{
  "num_hidden_layers": 11,
  "hidden_size": 384,
  "n_experts": 16,
  "experts_per_token": 2,
  "d_expert": 160,
  "d_shared_expert": 0,
  "hidden_act": "relu",
  "moe_layers": [0, 1, 2, 3, 4, 5, 6, 7, 8, 9, 10],
  "router_score": "softmax",
  "normalize_top_k": true,
  "routed_scale": 1.0,
  "balance_loss": 0.00165,
  "balance_bias": true,
  "router_noise": 0.1,
  "router_bias": true,
  "init_std_router": 0.0114,
  "lr_router": 0.000507,
  "num_attention_heads": 6,
  "num_key_value_heads": 6,
  "head_dim": 64,
  "vocab_size": 10209,
  "norm": "layernorm",
  "norm_place": "pre",
  "norm_eps": 1e-05,
  "positions": "learned",
  "qk_norm": false,
  "attn_scale": 0.125,
  "tie_word_embeddings": true,
  "parallel_block": false,
  "init": "normal",
  "init_std_qkv": 0.0227,
  "init_std_o": 0.00484,
  "init_std_up": 0.0227,
  "init_std_down": 0.00484,
  "optimizer": "adam_variant",
  "learning_rate": 0.000701,
  "beta1": 0.9,
  "beta2": 0.95,
  "weight_decay": 0.19,
  "lr_head": 0.00699,
  "max_grad_norm": 1.0,
  "warmup_steps": 296,
  "schedule": "wsd",
  "decay_fraction": 0.298,
  "decay_shape": "linear",
  "final_lr_fraction": 0.05,
  "batch_tokens": 32768,
  "max_seq_len": 512,
  "doc_mask": true,
  "train_tokens": 280800000,
  "max_steps": 8570,
  "dataset": "wikipedia_en"
}
Below are experts of layer 5 (counted from 0) of a mixture-of-experts language model. Rows are named router (the router's row for the expert), down (a neuron's output weights, with its number) and show model dimensions 128-191. Each number is 500 + 25 x the weight over its row's rms, rounded and kept within 0 to 999. Numbers have three digits each.
Before each expert's rows: "comes before" lists some tokens at least twice as common just after its tokens as in all text. This comes from a sample of Wikipedia text that the model never trained on. Tokens count by the router's weight.

# expert 2
comes before: ".", " to", " of", " the", ",", " and"
router:495512497453494478522494535499486490513487512470505514517527502505480436520500515487530531516494498493481499492533473435487513504542504512484490494456550488525572511490501530452539480496499488
down0:472494507500529519526522492497502494562506505490492524482475465460503521570494475525547470507505493489491470496511475509480546484534502467496518512470500472468508540472457504461512495499477543
down1:505487538539497501495510533493477490445521470536523473484510512486498474484521492554499506538563478484509471541474468513482440527491511500505516503501459486489508449484487494535497521504509463
down2:521545484499480482469512499485565505512487507487476441509506480522477463527488534534469500490450491448489527533480491477489550516459514466486484487477518484533497471511514487451522530448498512
down3:501476470452516506482512533520487513511454502454465500526530520489508472531526513537456501509468486509527487516516501454525494495534520514486483506519523465459471528505537505455484512459513478
down4:528488515522524522484505498483492511460515488546489501495511556529534489472503481491490492501525453459491505533552491501466518479526545525505481509461495527527490479521531476508502510510502513
down5:499500497518494490516469496492519462541473487492506479494509558452535492497479523500503464497571491467512478484488466524483487501477511529509487496476470506539506508491523459490473512529515462
down6:501538498498466502528491509513480460505522516491480539490472494464496488466491551519520559524495449483509450489491514501495486456489486506504472487530533514492526527514504527516473512469500477
down7:494483451538502505456497467490486512512484450504505449487516487463477525472506467516535426498505469468503530502483486537550507517525445474504511499520476502520513482522492543517530521493549511
down8:492467492477455486477497466506467471526477466482536521504507509481540508510489476512510461533511495519491480480431500538529484504525487488496484515528496543526502508500477474525508516510542490
down9:536504498488495489489548523476475508495485476502487434532509486494498437569527496510536435431502518519519503512473541505512534514477496476521489476473506513480515525526499459488516487485552524
down10:522488508514498470517500530495508496509507567460492506531492491480489500522495487480503507474470493495521535510489504509432534546505493517536503498488520502472558578501525475468546464551479499
down11:531503504474508548460469505478533483491491532505469513513489536503488522506502537538530488487480463521472469494479441460496490499510491526493506496471547473530527499488528524498486497507461487
down12:537490514509480491489481482464495500544560462494494507483532542487497499497510476512492477474493500475532501522465520520509499513486490502542509533484470484482499466511508547540506538461537476
down13:485479516455500498503519457488473503486492459474506478518491455452525486459510480457474491474543474524484531493478514471515512528492473474512492495491500495501477502485490478493526518559520468
down14:476527502477477517544451489495484481566467511469476524559491514484566472512494498525449484469508486481494463515457466527503523501495491534531497515489515497538515546502484486481526492527492518
down15:506454498539502459490503460509489500484498475507524509518499515513510509506498483495505446510516550496510535556480492502478469526493526461494512480495484536463493470488474491533515503480477473
down16:553467485550468512484516523494473491522550461503476546506528491565507531522513487475523492515495509509537537510458491514497482538540504495511537535496510487499511434514511490536444527485459463
down17:472544528497459515495529473493535529511503487521519481476485510499539481442504491508520492499513501516526451507489496552507513549473489557518486466532448503531520501493475481478499486512463501
down18:501493447498494514527496489530505499485524510486501493496489471536500450480522517510480505507483499546489514483471498529503497467474460485522508488475513525491510515508508480547516502490466528
down19:455471511460487468505495462542461542489448489478512497518509511495511513514530498474455490479518521493515464491476554470510507496514510482527501497502464450482447541500513513486512475489490520
down20:554482507524465501505510528493481471551497488502478530539487510501520500496514509525562503491484491454496528512467541464527489518519549514485486518455523498482500478491489539513494531498511530
down21:559507477495515504476457520523483484439491505482480510462471496502494507464501451517525485524543503464495496489481485493541478510468467499528488541505502468493489490520529480465521561517497504
down22:484511508468510478492476496485510504516496527501518493504475495493498499513517537490490490516462530569451477494499525458465484519491520457496517470519474494535506535495555506549500492450454512
down23:522486496515503479489469462507497540510455473503464536518547478504531476508511531467522453504463484505505490527489478523510494506539495497512513493496517499498522502514527523516447505510512495
down24:536468545465498468486509541494498510486490514491489534505479483494508483540491531502513478513510521484528508495511501537513491481499518505497488516529533469454511489483494509462516502458481524
down25:573496462502506485515504548505487502501531481525497512496522464522531472522499485509508466479520506474492510520463504496492515501499520508534459528511504484516506524519510475523489494478524495
down26:496513520461504495516520541549481542508493529476522504489444483484491522485520468499445441478485526541484479497503483498499538475518503488498520512501501533544471520483443548492452543504526526
down27:498463538503501455479549504488496506496493510556443518491555511527555492479486511488467493541455498505490494512540500502501481487492461529503515437505505530518538494491493514519495491500497491
down28:511523494517507488515461504504477518478473498495496497502490521524539504514482539563493474531506466493532517506491498476544520478501501477521467494463505461530499479473534457544502466445510504
down29:515486469492505479537519479508491528535541496475480531496462503494487527523508506505476523493448470477542507469480507440509529479496523484554522509512468516475484523502472502518489528506480456
down30:526508485535504507464544548511479501469500514489536499488520501465504469461479459541497501512481515486528548523511484503543489519493516505449483514478469483476487440492550520502475540507492512
down31:468507513502513515482489512497435510479453468483537496500473524464460476552499464514514460485508484483497477512522489524518496490513466517513563446494501525517490505472472510478491513513541532
down32:498501516480460504523472500507508483515537504500536498489509462502462518536527505503513462497462454505498466507455518467508509496473530488498497552406525472551506498492525564530496532509495508
down33:513559549507499517556527530496496465543504498548532496482496481524513499472505502525496490495513457472493491493471433523470531502521463550438514478483487524527502516484531534456522505480558509
down34:453449492479460434458523500489496494536479502502486526499458534496501538537517544479527497486468511528514496497496508476510457477489523500496535542528517482498524479549480470505494542523487528
down35:509505517518552496525544474475518497470463500541486535555522474463483525507517482510484496513494549513499505498504500499494491484547493479515529523454538501513522511494564520490496466457471509
down36:501451474503490486503477515483482529538478458508453504462537511471525493514534560504542476556487536488528501532532485478515512527509502505517513484503472485521526483493491466501495532530539497
down37:511475527496492501521499536494506507506476515484450547492500476445538469525514499484537459496489521479585524500482509463545464574533539492539515550506554539483508495524508515490499533452489493
down38:501531491453450492524491452536519502503469477486484478481528487481501480488512489515509475493542468519511495479506510504456498472517469478470501464492454492487488488502452487500524484520501509
down39:498518541503469502510475494516490526487504472498484503511498541462484508530517461466468441491478487476514525525466501549522479538462535508498483511513486488528481432518482524545480515504515512
down40:461473522467483469512453463497513489493476485475504479502507487528544464444509543523481485522461486509501519497486508494511544481500508507548497451491502514494513543516531453514491474499527511
down41:486473470455511518489487457488497520514478511441532524502505533500539496543463491496518514444489493545502507554512531519516487489464485460536474484488539474515495503550489462494508465435500531
down42:516494485494437520516503513517526551467540475480501466505480536525514558475498510503486491477500455553538522533520483494516494472523528458499511485515481484555458463505534477474448522507474539
down43:487527449480496476482499496521481496487477469488519519499508474481518528483478513449504524477517513486491537555480519478466536484548488501502545474513431539492452540578559497469491475510518519
down44:508499500556485486484472485525473515495472494500507512535511514498516534479484470483523508499519531499491500504493490480519474490549523498492487530483512515476471509515556505521517509541506550
down45:532456512499498540488518480485493470502530473544536481479466509477513516515505491494516455504493473462498483477506496490513501511505523470491529457523488503499490540502473516500478484496489539
down46:567496466497498499527552501492432499498510531514540504516499516523489523480519501546493522458427502518497501486471524481488490481504497527522483541508563479491481515534484487498537505521478524
down47:429517501520524544484483524494510503501517520548523502488509511502505525511494466545496511485537497504484481504474507549517490509464454464492554482471508449501497500461481481503505520497485478
down48:498471510488550466496496475500483492554463507497528500468503485457472507577523465495492527468497540489527505491501537520525501528475502494519511503492553499500521527500476506477520505506492486
down49:432516518486499561508491504498474499533492474522520481480520485452496482507488492453523483525515499531464496467494518486467495492501518492497564525487481504502526520528483513485505510503451472
down50:522502461497481417519483523507519511486519510501476492445500454507510484490492519466474556505455500505535541498519481475465496485500512534497466524517491501465499512527539489532472466505539508
down51:511477493524510508455513490502485465499519530511494501481478513482489515489524468460519492508513526503480474482497506540534449562471492457442506547522486478464518509474528535476489501496522473
down52:580457517542493473502529524488468547529539491525489507493486485500506522506494457457506500496483497488485519468509455520528477532522459487516490498511540474483537498520504485467493501493480495
down53:491499524523496492495494503470489498492499501475510499523490491527495497482518525483518505490506517453517499521558451500484485532519442516472469504492526476499514480454486480501518477507526520
down54:530469527462439491523487490481499478504498501494460502497495515537535520482508554512481520550500480519495458494526495467505539529519507487519468522509510486495488566453532465516464433486479537
down55:546492502460472526505594476489534484494476468503479485523463520524552494528519483460462467457548522505502492488506471563487496484520488553528507491503552529518537505542491490449539527508488519
down56:563496496500471466506505545488485499503517504518467503466504457493517486475510558471518469527527485491516521512446489468472474497522499550527495550524545565476495479503499508500497531507516494
down57:513498450450486487528478481501494559504486469492491462477501483512477497561479531483510520450510502511517492490453495486521497494452525502553448474490486495503516534502503432532484509510508507
down58:536473529456479490539560515477486488444529534512454503495520473526470492475488468522480495495522527523498479463502426484513484481506517520540450502530537473483490542501546531464505505515518520
down59:529505505481470495495490536520454497447527497497506473446524505469522524456519525539458470497493478514529499483521503503529496515479490526497463460533512498500487488496516480531463516506502513
down60:483496482473501455554412480504493523476460499470470513494473504514529493492508506487511524511501470499458508462468524496470513486542516516504498510491512484511455508511522464505494529514456497
down61:494513506504511533544523468495522469485537440504509490504515481482490533534471443506497474530546473453502480462504515511481545527531455482484510486498502497484479528491483516454484492502495498
down62:492496502528525509489550507484491477481561508484481561480503524523481509499520498441506457484477494487484514510525505519526537498516516505534546535512501506471465485518543499509517503460494469
down63:542466511470493486494499472490492509507502488571480464466492469502508450495517539537526489487491493468480475482487462498496498469497489528510498505522475507486488532498459485507508534519509501
down64:499494492486506483465515550505494527501461465538486525577538521443517468537495498463474492505506509542490560531510529495496477517495532490501505491491526504493492487485538528493486475546517495
down65:468512473464494520481468485512484498498484517539522462536474502500539539532489508508475518446505498493471473521513502555500486516477462488495565467486481523538462505475473493503522476508513488
down66:507494561464495503522461553525460547450449507489515525532497496522497504535482482533492499489519463445484481477501503506496504500515520505481490502491503513496500512502523466494515507504507517
down67:505476474520458453505471512505505497506516447497518509495520520521470485512480520503491503467502519513484531471483524497493510531512499472503480494492519444459508485471492482481495540540464482
down68:515516501502499510506460549507472458480495518479512513540486508526502502476473466513529501476462457457457513462498469523496484541508561496492535525490528444515516515501525474480479486520451539
down69:492537465528523513447531509511539488543496535524502507484444497505460551477510508483502513474463487511527490546552516550542499515471465499450543515463514501467518506484513459492517496510447514
down70:516519479500469454494481472497516505501469462515527491480503511537518516494500491514500490463515521492488540480444527528494568503477538518472477501532496506473507525515517503514508478501547538
down71:596480477513484520482505489484490480514546501521495497528491516518518486524503488489505481520485502486504509499482495536484501463517492488515501485532495528451477495505524506497503515528499512
down72:485521499474514463527516457461495530527483471492527523488498466482512498534507510516484520464492510491495493444475522551506520453504503481521480482511504518510498508517488495509514501500505541
down73:508498446516478465509503495498515495523451489486510504502518509501497548481494438445485483520503533565522513493485525456514510509527477471484482559501514477524502535474540479460529498461491523
down74:469508458454493505485470479526478530455548490483487499428507501483498443462511526502480518498550465486469507518485496516465534499503465519495518522503464531490495473489524528506449469524524564
down75:469514468542480505522502474498527479521499485509499519480504443506504452439508495514505557509484480468527490498496519506467472467496446518455521512500498527509474473512493508522552521510508448
down76:486493506515507518487520474505533487463486497526484511472539500487511506478520508511462467513515525495554452491528508539472498463498510497506493516530514523527523519532483541526471486481529548
down77:532520485507475472469505457491524497486546501480536481489481498522531459523509474551518492512494521467483557499431513455530479491525496490454459454501480500540504484531479516517535491486496554
down78:519531458498495474519532534459526503500516507536493506488470526457489503523470453468514507493556531534483525505497501499489521525515528511485496528471518525493507493495513480448498521498491528
down79:495495517468496513514492466487463525512509493488468493513477516537474499529496453445472525481510479504451516506522486479451526505499480512499510522501495528518516500502512550489516517520504527
down80:501498500496459486501500494517517509473535497532474499505495523546543472484477508475459467476503513509496486507441458502480470495508475514494517513506512488496508470527518504523507499473463477
down81:538488464503537451503467541509488471484488478500524520476488477504488483484505520497516527500556509504486500473474458517481539480533504494497467545490495480509513483496541519535514484520526524
down82:495474498499489493458495506506516461507544486497506520473497519518465494509460517517505493526510519502511514482481527529455509488510495511514543479517515497534498522452545505494521468527521449
down83:501461509497471491485539467501477513495498481479535442507497483528480523516484504503529511502496515479477451483486528475524491488489499469492529457475499481516504507520472505568530480526525514
down84:511471495554446501515483526500462510509476509489494491452530507511472510497498544490496469504506482516498528500465483552536511580505462496482487512472498530490497466504481554563558479505521440
down85:533518485522523452467490469495545500472570464525509520506506499485475504491483497471557468539514527471500490477506527505459458535464512487473489493517517513489518524491472490477467479523513519
down86:519484487562487477530530527489496511488525547531511469496476547539547541451487529519515527520501520501537486512500491475506477493523451495496470505487493473500458525482555493483498536513475492
down87:465478491505477516493509536505525526512498497477497486522516521513517463469523495555497475538499471503554473472483501478485521525523477486484530532528530493519492464488527505459491468518483475
down88:520509456519484482524513544461556530454486461516470492471523505465504550503554474490533476492465480478519493515513478541489511513551503540496514511510499467474503483511533513443520534531499510
down89:502478533505510570523505477494480489474501484505466543503471491499491543538482518497541495508491492504512471516523524545490520488519510479507572499515476503503528505459506529439436503516495520
down90:486539495463495514490446522484475527456513489507495488472478547489542493444509518503508503531513509511486443500504507527514495497502449499497434515494486488523494537496547466518462490508489506